Weights of a small mixture-of-experts language model, trained from scratch on English Wikipedia.
Size: vocabulary 2048, 29.5M parameters.
Training: a variant of Muon for the experts, 377M tokens, 5752 steps.
Below are experts of layer 5 (counted from 0) of a mixture-of-experts language model. Rows are named router (the router's row for the expert), down (a neuron's output weights, with its number) and show model dimensions 0-55. Each number is 128 + 32 x the weight over its row's rms, rounded and kept within 0 to 255.
Before each expert's rows: "comes before" lists some tokens at least twice as common just after its tokens as in all text. This comes from a sample of Wikipedia text that the model never trained on. Tokens count by the router's weight.

# expert 104
comes before: " |", "%", ")", " (", ";", " km"
router [202 162 171 176 125 122 181 164 143 115 139 131 108 164 166 103 137 166 187 152 155 122 133 108 132 115 119 112 123 113 156 136 122 133 189 124 162 123 150 108  74 149 148 135 174 140 141 105 109  96 144  87 141  95 162 114]
down0 [133 118  73 102  98 109 154 116 141 139 137 173 140 112  81 132 126 115  94 165 147 170 160 145 139 104  84 129 158 145  98 152 122 113 101 184 140 142 125 130  93 134 110 122 116 165 161 142 179  80 138 134  90 136 121 145]

# expert 110
comes before: "s", " of", "ment", "av", " to", "w"
router [175 136 121 173  92 167 150 139 107 177 114 163 117 102 143 109  83 131 127 140 108  99 104 110  88  74 144 134 140 161 111 131 102 165  53 179 116 174 124 130 103 187 101 117 105 115 123 131 120 166 164  74 111 127 120 127]
down0 [100 176 139  95 153 132 111 170 138  99  82 120  89 132 128 134 152 172  80  77 142 119 131 140  81  71 144 118 110  99 108 128 134 192 167 133  85  97  83 135  73 171 140 106 167 138 142 151 112 178 134 164 130  73  59 175]

# expert 62
comes before: " |", ".", ",", "–", ";", "–1"
router [100 135  98 115 114  71 137  57 152  72 139 143  95 166 127 152  66 148 207 105 145 137 108 147 157 119 203 124 101 110 146 152 101 170  98 117 131 143 117 163  81 124 159 113 108 108 138  73  82 153 167 149 159  89 168 104]
down0 [107 119 136 137 101 129 173 163 131 136 159 157  80 118 125  89  31 121 148 167 116 123 179 133 185 124 183  88 159  58  87 136 151 158 119 140 150 119 100 167 139 161 159 123 135 178 113 135  87 108 159 156 144  53 131 160]

# expert 89
comes before: " ", " first", "tor", " own", " father", " f"
router [109 147  70 153 155 161  88 167 142 117 105 119  94 120  98  96 108  99 116 131  84 142 110 144 103 150 177 131 163  93 148 145 102 103  98  67 118 129 130 123 129 153 118 140 179 123 152 153 126 105  89 130 186  71 136 116]
down0 [ 96  65 180 158 139 170  77 171 120 135 107  86 107  97  33 126 112 106 159 106 180 122 135  96 134 127 136 192 164 121 115  98 161 134  67 109 145 170 165 105 130  77 129  97 135 131  58 105 146 102 144 117 127 107 175 116]

# expert 115
comes before: " of", ",", " and", " (", "ial", ":"
router [ 72  88 115 172 109 120 100 124 163 167  96 127 115 119 106 111 142 159 159 115 149 153  80 157 169 168 170 116  75 110  98 147 132 145 138 115 121 170  84 132 146 102 132 145  97 153 171 133 154 156 140 113  89 153 139  85]
down0 [151 138 180 131 142 117 177 121 136 106 127 189 116 121 133 129 149  91 105 133 115 157 171 128 109 121 177 180 120 141 132  76 125 150 172  65  87 141  98 129  99 120 145 141 158 124 160  62 137 115 103  86  90 161  90 147]

# expert 55
comes before: "°", "N", ".", "it", "W", "ru"
router [110 131  74 112 124  99 102 174  97 126 133 118  92 120 146  80 181 166 133 171 126 124 123 169 116 130 147 154 142 121  98  94  97  89 114 149  86  93 172 177 115 125 122 176 127 131 110 183 140  79  78  97 140 110 144 123]
down0 [131 115 151 145  94 168 119 109 103 103 102 133 123 108 150 120 133 176 153 136 130 124 142 123 135 101 189 137  90 180  84 107 151 166 118  98 113  96 189 139 128 113 122 111 106 103 195 166 114 173 125 128 110 155 148 119]

# expert 120
comes before: "son", ",", " of", "n", " W", "'"
router [115  85 112 150 187 140  69 107  94 151 115 164 112 108 152 110  52 113 148  91 149  90  73 135 132 144 140  94 115 105 135 107 124 184 151 127 112 109 128 115 210 109 163 108 108 149 169 184 137 161 126 195 151 111 109  74]
down0 [100 120 111 124 126 130 166  84 117 112 136 150 127 154 115 116 131  81  97 113 111 118  69 134  68  75 145 114 104 184 106  78 151 146 150 146 178 149 155 127 151 124 139 151 124 158 162  90 123  75 143 122 137  95 149  91]

# expert 2
comes before: "00", "1", "2", " |", "3", "5"
router [178 120 148  87 147  99 148 138  94  90 119 183  83 166 104  99  98 178  82 115 186 154 120  95 150  97 161  84 156 157 145 244 176 142 126 138 200 133 161  87 117 103 116 133 101 198 122 117  92 186 122 154  84  97 122 108]
down0 [138 177  78 117 105 115 158  96 120  98 138 152  82 131  86 165 145 129 137 130 162 170  70  95 120  69 134 118 117  91 122 134 117 121 118 102 202 121 158 144  94 183 121 153 106 130  96 108 112 127 153 128 151 113 111 144]

# expert 26
comes before: "s", " of", ",", ".", " was", " in"
router [155 104 121 152 132 129  81 104  95 172  92 114 110  77 158 186  67 149  85 117 117 162  71 139 126 117 148  85  44 151  96 117 130 162 154 151 111 131  73  91 161 154 120  98  80 125 118  96 132 118 186  79  84 169 129 119]
down0 [150 106 141 111 134 111 144  83 130 119 111 100 123 143 111 132 122 102 137 110 123 140  93 104 179 148 206 104 109 200 161 177 140 100 168 152  92 141  98 153  78 156 128 112 191 143  91  79 138 156 134  86 156  99 129 150]

# expert 92
comes before: "la", " the", "lo", "point", "on", "lan"
router [154 114 129 139 128 140 132 192 118 135 159 128 156  99 202 155 109 159 131 152 107 116 164 137  41 103 167 139 158  61 101 168 133 151 147 185 171  95 115 134 123 114 129 136  89 159 115 186 189  96 139 184 146 119 143 169]
down0 [130 116 137 125 117 127 140 145 114 115 123  82 110 147 103 131 102  95 157  76 156 141 175  79  81 110  92 106 119 109 175 176 157 181 115 143 137 130 119 100  97 112  73 112 162 155 168 123  71 140 218 123  68 182 163 137]

# expert 15
comes before: "s", " of", "\"", " and", " to", "ball"
router [160 159 131 112 132 151 156 135 124 155  70 128  95  95 125  60  31 149 123 132 115 122 148 184 106 117 180  99 118 135  69 124 129 164 181 106 121 114 118 123 123 135 101  94 116 127 159  93 119 179 147 177 132 142  95 125]
down0 [178  88 149 152  94 144 119 126 125 136 147  87 110 120 110 122 136 105 208 111 156 113 188 180  68 118 135 149 136 108  91  89 128 129 142 176 173 154 143  85 153 143 149 104 108 113 152 120 106 192 131 141 121 156 193 152]